From a checkpoint of a small mixture-of-experts model trained on Wikipedia: 128 SwiGLU neurons an expert, 10329 steps.
Below are experts of layer 6 (counted from 0) of a mixture-of-experts language model. Rows are named router (the router's row for the expert), gate (a neuron's input weights, with its number), up (a neuron's input weights, with its number), down (a neuron's output weights, with its number) and show model dimensions 0-159. Each number is 200 + 30 x the weight over its row's rms, rounded and kept within 0 to 999.
After each expert's rows: a language model's description of what the expert responds to. This comes from a sample of Wikipedia text that the model never trained on.

# expert 17
router,185,198,236,223,222,200,200,216,213,223,216,213,166,192,248,186,158,146,170,193,221,215,235,192,169,172,168,160,208,236,174,184,150,200,178,180,175,162,207,202,189,160,183,205,158,165,185,212,214,221,179,201,201,237,216,228,168,225,174,238,197,221,242,187,243,193,200,195,184,182,181,183,182,192,201,197,168,190,174,184,233,156,126,219,168,224,204,188,149,212,156,185,161,186,236,191,152,213,204,173,160,179,179,216,196,214,216,211,207,236,199,250,206,219,137,161,236,159,243,226,170,224,233,133,260,290,157,171,172,207,223,199,180,258,217,219,234,222,180,170,179,176,168,196,196,194,164,122,228,196,158,186,248,146,154,220,253,203,193,151
gate1,156,215,189,212,237,212,183,170,163,184,144,230,214,159,219,174,202,173,268,161,149,223,212,174,179,271,235,186,219,299,218,164,186,234,252,215,201,177,215,217,204,185,208,189,172,152,161,202,174,204,212,188,242,201,156,196,245,244,208,252,195,249,197,215,164,191,198,182,179,255,185,210,228,151,195,211,221,141,162,212,226,214,245,232,214,146,203,172,209,217,186,243,200,259,174,228,214,221,180,274,188,198,220,236,194,187,193,194,230,172,159,226,188,185,191,169,203,194,187,223,231,203,197,176,242,164,204,254,171,216,201,248,154,283,162,184,171,218,224,220,220,195,202,169,194,208,220,192,243,207,189,233,167,192,219,185,231,208,220,197
up1,175,221,221,237,222,237,227,192,247,188,155,206,262,212,208,192,195,214,237,159,203,166,150,223,175,200,204,215,262,209,233,256,208,200,192,139,158,174,207,190,194,133,177,153,174,253,248,219,203,228,194,234,193,192,177,172,217,199,199,198,124,250,155,197,210,230,234,193,263,203,179,242,174,227,191,209,231,165,234,240,237,243,190,223,138,205,164,224,263,250,169,224,195,159,190,239,211,236,190,136,171,242,203,240,198,201,180,184,147,199,230,196,159,196,238,168,208,187,238,189,201,223,190,225,227,222,216,176,187,174,176,211,163,215,224,190,205,201,192,214,170,213,194,191,206,235,198,204,202,284,202,204,221,169,165,190,197,198,141,178
down1,145,164,213,195,212,209,144,229,195,191,188,157,176,231,192,240,228,237,209,223,192,237,165,193,224,222,210,210,182,144,248,205,181,202,210,209,207,243,249,243,209,170,225,184,156,166,200,167,147,164,197,212,245,170,165,176,220,226,238,174,221,230,155,191,155,221,222,254,191,197,153,224,257,189,158,192,164,235,195,246,196,182,193,230,202,219,211,197,251,179,202,228,233,175,294,180,160,225,229,159,170,214,248,193,175,235,235,163,185,213,139,190,182,231,194,186,189,183,207,200,221,155,147,200,247,249,202,205,202,218,150,143,196,158,206,197,185,179,179,160,161,194,224,183,241,154,229,235,181,237,214,181,177,180,214,216,236,225,228,190
It responds to: Inner consonant-heavy fragments of Germanic, Slavic and Dutch surnames, such as berg, ow, stad, Heckewelder, Rabinowitz.

# expert 23
router,162,180,133,216,199,209,206,210,242,174,187,208,154,234,192,230,107,207,187,240,187,166,228,225,140,204,218,242,257,134,231,178,162,214,158,229,228,194,172,205,203,204,229,144,183,220,191,193,213,219,156,232,188,162,218,238,188,206,186,232,198,197,209,220,211,201,192,239,220,224,158,177,234,243,182,210,199,224,202,244,232,265,191,204,208,211,150,173,233,234,209,202,201,150,185,180,224,232,194,163,170,157,215,249,234,168,186,186,176,204,187,200,214,210,202,208,231,201,195,233,137,191,242,124,226,149,187,198,215,175,168,219,190,194,180,225,179,186,193,162,228,204,158,247,167,224,245,169,169,189,231,144,186,191,171,203,181,174,248,133
gate1,180,224,245,219,196,292,218,246,214,236,228,172,180,140,192,199,180,224,156,196,181,225,250,224,199,179,290,176,221,226,181,205,193,160,202,187,190,230,187,243,220,204,215,191,211,200,204,163,202,222,198,140,249,196,189,190,183,180,187,164,159,157,220,217,201,219,184,188,146,163,195,231,223,217,183,202,226,168,219,193,196,221,151,185,165,173,204,172,209,243,235,222,268,229,184,201,195,199,166,250,196,210,217,181,185,199,224,206,146,141,204,196,190,195,243,222,153,187,179,194,178,249,214,188,140,183,157,207,189,179,175,150,178,154,271,262,199,221,211,171,148,245,165,228,222,191,160,220,231,212,190,239,193,211,213,161,152,206,203,162
up1,206,160,177,199,158,231,187,216,216,164,213,257,199,219,206,228,236,183,209,160,225,199,188,182,153,206,221,142,202,162,165,196,235,234,187,185,201,216,186,193,170,170,215,253,212,190,131,212,239,178,167,202,243,203,199,217,198,218,209,108,144,160,190,229,198,239,235,254,195,141,169,202,140,173,128,236,184,226,195,191,224,131,242,174,173,197,181,209,189,178,269,189,200,206,171,201,213,199,223,177,175,233,213,214,213,152,185,215,208,203,176,242,188,196,221,238,206,183,236,172,206,199,177,215,172,162,282,193,177,179,186,135,240,157,199,212,181,187,186,230,182,218,185,211,182,217,215,161,206,257,245,178,212,240,257,189,189,179,182,214
down1,177,250,220,230,228,202,211,181,243,233,227,169,191,181,242,209,168,171,188,238,177,238,223,193,192,236,180,191,175,201,190,169,251,246,201,216,182,176,225,213,212,236,268,222,172,210,201,186,213,148,228,180,178,143,256,152,174,188,205,225,234,197,233,181,201,162,209,199,191,231,194,188,209,223,177,136,233,231,201,191,169,203,164,189,190,169,236,156,179,180,208,173,195,251,137,198,248,140,178,241,180,209,195,190,196,258,215,236,176,147,240,201,223,156,154,204,178,189,174,156,181,228,255,166,259,170,163,211,210,186,154,242,183,246,228,194,230,184,200,224,150,221,163,184,179,199,233,242,196,203,184,165,159,158,207,269,202,196,213,230
It responds to: Final head nouns of named institutions and places, such as Kenyon College, Duke University, Film Festival, Street, Museum.

# expert 2
router,112,195,141,192,235,209,201,232,231,172,192,155,189,212,189,181,220,204,223,194,143,180,165,216,182,168,206,234,214,202,195,203,221,263,254,249,195,204,176,223,160,217,251,205,131,183,178,210,229,227,195,174,204,227,239,261,164,218,198,250,218,179,237,155,193,193,279,205,150,215,227,173,202,228,178,205,224,231,217,225,219,253,185,250,151,166,184,165,232,236,190,190,196,221,146,169,194,227,219,139,182,201,214,255,188,190,177,245,180,199,206,234,195,205,251,217,216,210,227,248,180,211,204,190,178,212,182,205,206,208,179,176,238,205,235,166,206,164,189,228,228,205,152,241,182,226,187,167,164,242,221,185,178,168,178,208,198,249,231,259
gate1,169,189,183,190,168,244,229,172,169,224,204,211,198,168,150,193,210,223,259,203,249,231,236,194,198,152,198,195,207,227,201,161,190,201,198,135,199,200,218,157,232,164,172,180,216,271,187,241,229,239,160,191,156,251,214,157,165,249,169,224,200,248,156,175,161,116,187,195,246,156,174,247,189,193,234,157,194,197,195,232,213,232,213,184,217,215,242,201,207,216,198,185,226,165,220,230,262,183,199,205,184,147,217,204,211,211,224,198,169,216,242,205,194,160,153,163,214,224,204,156,225,247,174,183,165,163,163,165,143,214,186,195,169,171,219,226,182,154,187,184,156,195,184,199,199,182,203,164,208,162,182,206,224,197,197,176,154,134,244,170
up1,208,201,183,183,227,220,216,263,207,225,163,162,260,194,185,191,249,170,237,187,189,174,194,265,211,228,220,215,245,205,212,191,243,217,190,218,199,194,181,168,156,285,256,231,161,165,195,203,242,201,195,139,193,218,233,243,185,210,238,192,242,215,185,158,168,166,214,242,160,209,156,176,247,202,179,225,173,251,281,229,195,197,163,195,229,184,194,192,195,202,197,183,210,173,194,197,134,254,181,218,228,221,191,216,239,201,164,216,224,192,221,186,173,220,228,223,135,183,185,226,158,215,157,218,209,236,214,201,201,227,180,178,165,234,253,193,242,208,154,231,235,183,177,178,220,214,225,172,146,213,156,207,200,184,147,204,184,218,255,225
down1,158,207,137,202,215,163,222,193,158,200,183,176,186,212,192,196,184,213,192,207,183,159,170,213,183,196,187,290,178,168,164,231,190,274,250,215,177,162,218,224,154,290,220,213,171,170,184,164,178,185,231,189,182,176,227,220,182,246,214,137,233,212,196,193,241,221,205,236,202,221,181,186,199,174,148,189,193,218,239,215,246,184,195,221,194,179,262,207,193,203,153,209,189,223,201,218,139,208,217,178,217,232,195,172,166,192,149,164,234,169,161,204,158,242,251,219,144,215,207,224,233,137,189,193,217,200,253,188,181,194,155,190,236,225,227,167,180,220,173,246,252,209,174,176,242,181,223,234,222,229,199,236,159,186,220,209,224,223,186,231
It responds to: Word-final suffix pieces, mostly plural and noun endings, like s, es, ers, ations, ings, ities, ology, often before of or and.

# expert 25
router,160,211,202,245,236,261,220,202,225,138,226,150,223,222,168,200,210,138,205,241,221,186,207,201,196,176,175,238,236,204,198,214,198,166,183,179,156,180,187,182,229,223,261,236,156,174,142,168,160,207,202,197,186,202,184,185,240,217,153,173,242,216,195,224,170,187,225,227,184,176,227,193,191,190,192,216,204,186,195,165,164,214,188,230,200,165,197,204,231,157,306,148,181,183,229,157,169,140,217,204,252,140,185,208,206,165,250,251,183,211,209,250,218,189,199,202,200,236,203,196,193,248,171,204,195,182,223,212,219,173,213,250,200,170,170,192,175,192,246,242,274,234,202,205,192,199,170,223,156,250,176,174,165,236,217,156,205,183,221,177
gate0,186,191,214,254,175,233,204,247,218,169,211,261,171,225,225,192,197,220,198,237,215,281,173,247,199,199,198,189,247,205,164,243,207,214,231,187,210,155,221,223,162,239,223,235,184,170,226,157,241,252,208,220,213,176,151,270,230,209,164,193,196,216,195,178,229,221,283,201,204,204,251,188,165,183,223,218,196,236,215,228,199,179,163,217,158,213,189,188,242,184,222,240,127,204,219,192,193,220,180,233,191,211,181,195,160,233,176,219,181,154,152,187,189,224,190,240,150,205,181,229,220,174,177,145,231,209,180,166,225,217,183,202,188,172,159,211,209,194,158,174,226,145,200,211,173,200,103,202,223,207,179,207,189,248,157,208,251,227,185,199
up0,166,177,201,248,177,219,190,193,169,170,176,230,157,157,239,197,208,143,221,195,205,190,201,249,210,189,170,222,202,215,245,200,209,148,225,235,148,217,190,160,203,233,235,252,207,176,218,199,245,176,196,217,180,233,225,220,218,180,211,214,235,225,188,169,147,228,230,238,153,192,166,192,155,192,223,218,260,204,169,167,244,215,146,226,179,245,211,193,191,188,175,226,173,249,190,187,219,211,219,146,157,226,242,136,167,189,226,203,216,165,150,241,185,204,256,205,221,223,232,198,232,159,199,190,229,213,190,177,234,190,215,206,206,196,189,196,211,142,166,168,150,163,153,170,200,247,100,223,233,235,187,173,203,196,197,151,203,185,230,234
down0,236,189,239,222,188,208,199,208,187,135,198,220,204,215,223,173,223,235,161,218,163,221,227,218,221,219,171,181,163,178,164,139,191,202,220,217,198,209,236,180,196,249,221,226,222,160,213,135,164,180,200,225,168,216,211,244,182,182,184,152,288,160,163,175,171,181,198,200,239,165,224,175,153,211,178,182,202,192,205,200,176,206,231,200,164,227,220,215,237,196,253,213,214,205,212,173,185,218,235,160,248,175,201,262,191,189,181,180,228,229,158,177,153,227,278,228,184,194,238,200,190,197,209,219,143,226,245,256,170,197,261,232,195,237,133,158,187,153,169,205,208,195,184,196,133,240,193,188,187,230,211,135,178,222,202,221,183,235,201,215
It responds to: Words starting infobox field labels and table headers in list sections, before a colon, such as Key personnel, Total launches, Season.

# expert 34
router,224,223,124,198,218,186,230,193,203,201,202,174,174,212,202,165,253,225,187,211,164,202,166,231,283,212,226,222,210,245,224,268,181,163,183,275,232,202,227,192,213,213,191,210,246,174,230,218,179,163,182,143,199,222,165,162,182,211,199,190,178,202,246,249,198,186,213,177,163,158,241,196,183,239,234,149,240,203,227,212,174,172,248,171,222,198,195,206,202,152,155,195,274,179,209,209,210,164,182,184,195,178,245,170,192,223,221,228,193,227,176,218,195,242,211,212,189,240,192,201,235,143,163,225,208,217,207,199,175,208,215,233,146,218,265,214,219,202,146,256,220,166,193,164,226,236,223,204,261,175,248,166,195,204,245,178,199,207,169,216
gate4,202,231,181,261,209,208,191,216,143,195,162,149,201,221,189,163,175,207,186,226,260,154,208,146,198,179,227,221,150,166,231,173,229,196,167,208,190,196,236,212,187,223,187,190,223,209,205,210,227,131,215,217,238,186,142,174,197,161,215,223,218,124,220,188,244,219,228,177,158,183,226,184,177,177,178,239,237,166,185,146,148,138,172,248,194,195,197,215,201,207,197,190,221,275,219,193,155,186,234,208,205,196,197,265,164,201,181,153,211,220,169,202,217,168,254,188,206,206,175,213,253,184,216,184,171,216,204,172,176,231,203,202,183,201,231,235,272,218,161,165,220,191,186,195,248,144,183,196,187,160,232,227,259,169,191,171,214,209,163,164
up4,147,174,210,203,140,182,176,175,188,157,183,200,210,188,199,177,206,207,226,192,201,203,229,207,203,206,222,212,243,182,232,165,180,210,151,236,187,201,151,231,220,176,175,232,209,236,227,184,175,154,195,199,209,241,161,249,184,170,225,128,240,285,169,187,197,199,182,226,202,164,208,228,270,209,185,109,199,170,200,198,180,209,163,160,179,182,193,231,247,230,196,217,222,235,251,159,206,221,174,187,200,180,181,185,229,232,243,161,260,180,217,258,196,201,194,238,222,226,173,188,198,183,183,211,191,195,227,208,137,202,172,155,219,161,205,167,182,186,202,157,190,210,251,137,181,173,155,161,192,196,189,218,226,189,239,148,260,182,243,207
down4,194,263,182,204,220,173,203,273,207,198,269,229,213,262,216,251,206,219,216,214,210,142,168,170,146,176,225,143,208,222,192,203,265,219,210,173,165,126,205,219,234,174,174,236,173,214,219,266,220,189,226,208,206,216,173,177,158,213,210,204,163,202,202,215,223,231,198,215,252,140,178,190,216,246,227,214,192,194,182,221,143,165,208,179,168,180,138,185,178,164,161,203,237,189,233,214,200,170,204,206,201,190,193,183,167,282,188,204,198,207,150,182,211,198,192,179,208,201,198,191,226,220,192,182,234,191,194,159,204,204,168,205,178,216,229,252,164,231,133,216,175,166,221,240,172,215,138,156,236,178,184,235,194,243,207,191,239,179,175,221
It responds to: First letters or pieces of a word right after an opening quote, bracket or space, such as sm, "M, (s, we, wh.

# expert 31
router,152,183,173,184,188,235,204,165,219,182,214,196,160,210,211,195,173,196,199,163,143,169,218,201,212,173,187,231,160,159,176,257,250,164,206,172,170,154,198,197,229,199,194,229,154,178,246,164,226,223,171,184,227,239,228,198,149,188,171,166,236,218,180,154,154,192,199,183,190,239,162,190,151,210,158,171,218,241,218,177,228,235,208,255,205,205,224,199,133,222,155,162,141,209,178,185,219,229,216,225,200,175,188,179,117,155,147,195,161,122,200,156,168,227,245,256,150,207,221,179,185,227,235,246,152,232,168,174,181,183,185,226,192,182,211,164,188,176,205,225,201,235,163,207,208,202,224,219,189,206,220,175,165,212,206,231,227,221,210,179
gate1,197,191,170,146,227,199,215,226,210,213,189,181,241,182,235,203,214,155,184,203,186,218,197,203,242,240,231,202,173,194,195,176,178,206,197,254,182,214,223,199,185,188,215,187,219,192,167,200,263,244,194,224,178,226,233,201,220,166,147,259,183,214,193,255,229,193,196,197,153,165,212,204,219,169,193,221,221,199,230,254,207,190,148,226,197,179,149,214,177,188,223,148,230,171,216,160,214,234,248,207,198,246,200,173,176,167,173,260,168,249,190,219,234,172,185,179,220,86,188,173,267,222,197,222,125,189,175,198,171,238,168,164,172,181,237,185,202,209,185,233,226,141,208,224,207,204,176,182,208,175,160,231,130,214,244,184,167,246,209,221
up1,231,159,228,232,131,158,177,197,233,203,184,238,160,204,212,177,172,234,252,240,221,175,248,183,197,238,160,194,214,213,188,230,188,225,171,184,155,171,217,258,276,196,177,191,196,188,226,190,208,203,234,194,187,240,177,198,181,169,207,201,217,195,210,192,195,172,206,198,267,225,168,232,176,230,181,150,260,197,232,212,145,205,225,187,179,217,190,186,203,179,221,178,249,239,169,263,198,226,178,230,214,246,222,238,201,187,168,205,231,171,233,210,258,238,201,249,199,270,132,231,149,206,205,188,188,263,168,226,210,185,198,185,243,195,178,192,208,224,219,158,200,226,164,179,228,235,217,213,215,167,222,185,230,193,122,208,249,214,171,200
down1,199,182,224,179,225,213,270,174,189,207,196,250,208,198,199,200,168,160,223,197,144,196,133,247,229,204,202,189,209,249,191,144,176,245,202,132,190,202,189,179,144,194,196,160,229,173,221,248,235,204,190,149,220,182,215,228,228,217,190,196,195,202,218,192,271,202,248,207,218,168,199,205,216,237,255,206,186,225,211,188,202,178,215,240,192,192,206,184,175,222,211,200,214,194,176,127,144,208,175,107,218,171,161,225,176,188,203,163,220,190,189,230,184,191,209,180,157,228,198,227,226,201,214,271,162,189,232,191,207,208,187,160,239,238,144,217,177,127,246,226,254,233,238,225,183,227,182,185,205,209,137,216,173,241,184,177,210,186,209,216
It responds to: Forms of be and have plus adverbs after subjects, such as was, were, has been, also, often, and -ly endings like loosely.

# expert 7
router,257,229,157,144,260,211,179,252,196,180,196,179,192,243,237,262,181,224,171,200,193,210,226,188,139,201,180,199,258,138,172,207,135,164,168,243,197,200,210,199,229,223,219,184,215,231,198,232,173,168,206,188,196,144,189,249,207,189,190,210,142,194,146,241,203,197,171,170,191,189,173,147,226,224,209,258,204,198,220,239,173,180,230,162,190,171,224,212,162,156,212,265,190,166,246,230,231,216,213,174,207,206,221,203,159,192,188,201,249,174,177,233,212,201,119,209,187,193,132,200,172,177,198,199,214,200,246,210,211,175,171,228,167,184,213,186,196,231,160,223,216,212,183,149,191,183,248,205,177,182,234,211,193,219,225,215,180,156,235,147
gate4,271,183,189,208,198,234,190,161,199,178,144,187,198,267,130,195,159,140,196,252,216,187,188,200,236,269,231,272,202,192,212,259,172,190,173,239,196,240,183,145,216,210,163,226,264,190,191,203,233,220,185,214,157,194,224,206,155,232,196,209,185,231,211,220,218,175,151,157,179,204,134,193,148,214,174,172,160,209,231,242,211,218,242,210,233,214,185,181,168,195,158,204,186,236,219,177,216,182,241,235,174,179,185,180,188,209,206,195,200,210,175,177,195,196,195,201,203,159,203,181,216,181,139,215,181,173,223,211,186,159,254,222,216,205,172,169,169,162,212,192,240,169,142,231,195,240,231,233,197,139,196,182,159,221,196,176,225,176,191,245
up4,189,223,239,173,213,237,146,204,268,171,183,185,199,214,180,220,190,201,196,196,146,189,185,198,164,166,248,164,175,212,184,144,205,204,180,164,194,194,189,214,208,170,187,160,206,199,222,207,206,238,139,195,195,203,233,216,208,177,180,254,182,214,175,219,204,211,215,153,211,178,154,278,195,240,147,226,187,238,158,185,237,220,169,209,225,180,215,239,166,147,210,204,228,241,170,214,146,192,166,214,194,224,204,165,258,202,217,229,145,196,215,209,210,153,212,168,234,169,183,175,156,214,271,187,257,169,221,167,170,201,138,197,170,152,231,198,210,183,227,185,179,206,172,135,169,164,189,191,175,194,152,161,160,192,182,176,161,166,251,167
down4,232,195,251,249,256,253,199,217,202,233,225,209,179,246,170,222,237,220,257,236,230,209,203,184,159,143,171,143,167,166,174,212,214,184,189,244,177,133,187,211,235,241,196,188,185,169,164,160,172,244,170,223,206,143,192,241,193,174,287,194,199,184,197,214,225,182,235,195,189,185,210,183,226,246,223,172,172,184,184,178,220,225,146,211,240,193,175,133,212,132,181,215,179,190,205,240,256,188,157,166,190,218,194,176,145,163,232,199,162,201,192,215,200,184,195,227,209,185,206,206,166,239,200,204,146,209,170,156,197,244,190,175,210,226,204,201,214,225,200,237,144,229,217,214,154,240,175,204,230,234,235,200,213,167,234,204,179,218,170,215
It responds to: Single capital letter starting a split proper name or abbreviation, often in tables, as in C-oyne, R-ush, K-erala, P-ct.

# expert 36
router,119,204,201,226,191,223,216,198,228,170,223,190,177,243,133,212,165,264,249,194,218,233,197,208,228,151,249,209,219,194,184,188,189,289,194,198,225,231,176,178,215,191,158,193,254,202,152,206,229,222,211,190,165,235,198,208,200,209,196,240,203,162,209,194,202,216,225,214,184,185,222,204,213,220,226,194,220,169,197,193,233,256,165,251,186,216,176,224,203,206,220,162,221,203,145,181,215,232,239,138,207,184,196,250,198,190,203,188,178,255,174,218,236,222,219,193,247,227,185,168,235,183,268,104,200,192,179,218,175,230,150,172,180,218,164,168,178,194,255,194,210,169,208,233,201,199,200,144,181,262,218,192,248,228,180,165,165,220,208,220
gate1,195,165,186,225,158,216,229,181,137,202,169,184,158,185,172,234,242,217,126,228,176,188,234,191,198,176,227,222,170,217,201,212,202,195,193,193,150,190,193,242,204,194,214,167,150,187,189,176,198,211,252,188,149,183,228,181,218,207,181,197,232,173,228,178,176,211,255,219,177,183,221,173,202,247,163,184,160,194,265,129,202,216,246,211,170,187,253,182,199,199,132,170,157,193,244,191,173,222,161,181,180,210,179,251,202,202,189,174,231,233,218,250,180,194,191,206,131,155,194,157,219,282,230,226,242,194,270,234,218,194,163,192,228,224,154,198,218,213,168,205,169,156,152,207,214,226,237,209,209,243,193,216,196,209,202,203,171,242,240,204
up1,231,200,211,189,208,197,215,186,225,183,206,174,177,219,247,215,206,249,207,219,195,163,194,169,209,183,215,167,194,153,198,217,171,216,162,212,176,217,280,178,183,185,227,190,211,257,213,167,173,213,211,202,170,229,217,268,159,153,199,152,195,163,247,214,180,235,249,188,210,222,255,135,217,217,150,189,169,189,161,227,169,181,249,176,131,198,228,144,193,197,203,243,192,222,174,192,183,198,216,196,195,181,193,160,173,181,169,207,183,280,178,197,215,193,190,171,240,224,179,161,235,164,198,173,226,263,166,171,155,199,151,177,205,222,190,270,118,199,262,194,237,214,211,202,168,165,192,191,204,167,188,220,146,194,235,183,216,187,213,183
down1,183,195,176,240,222,230,171,237,203,195,204,197,261,203,200,131,200,232,235,187,197,182,222,262,224,178,203,188,233,189,239,178,269,176,163,203,202,224,260,159,170,176,247,189,197,181,229,181,169,256,207,165,235,195,198,139,209,178,184,173,222,218,244,216,186,152,147,189,140,214,193,238,225,213,219,239,233,175,140,183,168,197,195,205,200,196,190,222,181,198,233,158,216,171,207,223,226,147,210,275,227,201,253,196,152,211,246,219,212,157,173,188,212,243,210,156,185,193,201,225,211,162,159,226,188,201,203,183,200,181,233,179,166,200,229,217,192,243,212,150,180,221,219,188,199,230,131,160,193,212,181,172,200,199,174,165,246,198,258,140
It responds to: Word endings and descriptive words forming adjectives or nouns, such as -ic, -ical, -itive, -ation, military, political, television, American.

# expert 29
router,173,235,204,183,211,216,208,179,176,203,235,162,156,260,231,181,219,189,236,261,182,186,203,186,233,163,178,217,182,229,205,224,203,149,202,165,201,167,199,181,219,216,219,236,144,225,170,211,178,236,169,199,238,230,239,163,185,173,161,205,225,216,205,195,203,188,215,178,229,238,188,165,189,210,147,209,234,167,197,190,257,203,236,222,181,220,200,248,197,240,179,249,240,174,189,229,223,226,186,301,210,243,224,208,169,166,115,176,206,126,237,149,191,164,242,239,155,184,193,164,184,190,216,258,202,213,152,206,206,237,217,195,204,244,250,206,184,210,187,187,161,149,202,204,165,228,247,235,192,225,241,183,209,203,219,229,223,181,203,216
gate1,217,235,192,204,178,228,220,176,179,173,183,204,180,190,172,263,205,187,188,300,250,203,201,162,245,184,177,126,194,211,192,227,178,212,215,225,219,215,202,193,190,133,237,235,205,213,223,257,186,186,200,181,240,188,240,158,198,183,177,231,243,185,177,221,151,144,207,202,147,173,216,256,228,218,161,176,223,214,185,199,167,194,161,188,206,220,188,237,261,243,245,195,206,172,205,155,219,196,209,191,179,251,159,221,215,163,157,133,188,251,175,236,193,186,178,174,197,243,213,237,168,202,188,206,214,212,187,262,230,207,182,172,184,231,159,165,255,179,173,192,161,221,174,215,149,193,208,160,197,220,189,165,187,206,231,188,163,172,190,253
up1,246,255,201,200,222,185,166,181,157,154,186,200,176,201,182,199,177,136,191,268,236,211,167,187,215,157,229,235,220,217,208,207,199,183,195,202,222,262,132,173,197,191,237,246,207,192,259,246,186,208,175,173,257,195,204,216,180,216,195,178,185,250,179,243,210,186,115,216,214,197,153,256,206,201,179,220,160,167,220,229,196,228,131,204,221,233,190,215,188,192,218,203,189,208,214,177,178,144,208,195,229,137,189,238,209,202,181,169,170,218,201,213,150,135,215,225,219,234,192,238,185,241,183,179,216,150,275,171,227,176,249,187,247,228,189,166,152,194,204,233,205,205,225,182,229,212,227,211,148,200,185,217,182,198,197,212,181,236,240,187
down1,153,207,146,222,224,162,222,170,228,155,254,202,215,191,231,202,178,209,221,224,257,173,163,199,234,218,239,171,183,165,207,228,177,226,153,172,194,213,225,178,182,256,186,215,227,179,212,172,207,234,169,235,215,187,172,195,200,173,178,192,242,216,196,180,249,180,180,247,236,151,248,140,260,196,185,198,189,178,189,185,254,207,166,215,180,183,264,229,157,179,208,206,239,243,148,155,141,143,182,187,193,197,260,195,203,212,174,219,248,229,136,177,188,223,224,223,191,196,162,162,223,197,203,209,230,223,235,179,135,193,233,190,226,203,224,189,211,186,204,260,167,198,216,202,240,149,166,172,191,205,183,244,246,197,205,180,229,156,174,203
It responds to: Function words linking clauses, such as as, was, is, that, which, who, and would, especially the word as.

# expert 28
router,206,185,186,197,219,132,203,215,238,160,155,109,229,184,197,201,212,248,236,223,153,161,176,195,246,197,191,117,195,195,187,205,202,176,263,184,250,212,199,227,188,201,157,167,215,206,223,232,187,133,200,206,191,227,175,170,202,208,217,193,218,181,200,194,182,222,206,136,202,193,232,222,166,238,191,152,224,219,194,202,159,149,245,206,222,235,174,219,265,165,189,228,186,156,206,239,197,190,223,202,183,148,223,230,205,185,235,182,157,193,180,208,246,219,214,224,177,217,178,204,253,256,182,222,197,243,163,197,149,150,189,171,195,218,229,220,194,188,227,220,230,169,244,207,195,223,187,156,204,152,166,239,212,267,225,188,164,223,161,209
gate29,185,171,176,250,200,212,197,234,241,178,235,204,241,192,203,204,219,244,181,248,166,184,176,199,204,204,236,242,174,214,256,257,163,190,236,215,225,224,237,229,182,190,239,219,194,235,199,173,243,196,257,262,223,206,219,264,189,219,182,210,229,219,183,195,222,210,154,169,189,241,149,168,199,221,194,175,260,210,170,194,188,178,200,143,237,174,214,184,194,191,175,181,257,209,163,173,143,209,200,173,189,171,205,195,260,166,171,223,214,187,237,166,196,210,171,139,221,177,179,218,184,187,241,205,168,225,227,190,202,198,245,213,199,225,203,183,137,219,258,219,135,229,289,154,214,234,241,154,246,234,193,207,197,223,180,189,207,204,195,210
up29,185,234,189,195,220,144,217,217,196,187,225,182,237,223,240,242,177,238,191,170,192,159,225,153,185,177,206,185,211,206,217,177,211,176,224,175,178,200,205,185,231,217,200,250,169,201,261,259,195,212,135,209,233,143,210,206,266,215,184,192,223,206,196,193,200,178,179,147,182,210,219,170,224,163,212,199,165,220,223,258,190,181,147,159,184,187,199,169,206,188,128,181,196,224,187,176,173,220,179,179,159,192,151,183,274,191,185,188,194,194,161,249,228,150,203,226,132,210,172,125,251,162,229,202,207,195,206,168,174,251,158,224,198,161,181,245,228,221,258,157,201,210,177,183,167,235,213,184,197,186,209,191,174,188,245,223,199,205,148,258
down29,150,147,201,193,219,241,176,220,201,181,192,234,189,195,197,179,159,159,208,190,198,193,231,177,211,230,207,251,231,186,184,149,229,160,232,182,166,195,170,169,243,182,190,207,185,185,183,206,178,192,182,184,248,154,178,246,172,191,206,199,213,210,189,213,144,218,217,303,224,156,216,163,206,176,239,192,143,176,210,164,210,213,236,229,187,240,193,207,201,217,172,203,210,197,234,198,222,231,207,182,214,195,228,170,181,250,250,286,233,229,201,194,291,224,239,197,214,196,272,159,163,178,156,179,179,216,197,182,188,225,173,187,220,194,186,212,216,208,136,203,175,236,164,199,210,165,124,200,196,223,260,179,205,164,199,237,180,228,171,228
It responds to: Short syllable pieces at the start or middle of longer words, often scientific terms, such as se in pseudo, ro in dehydrogenase, y in ecosystem.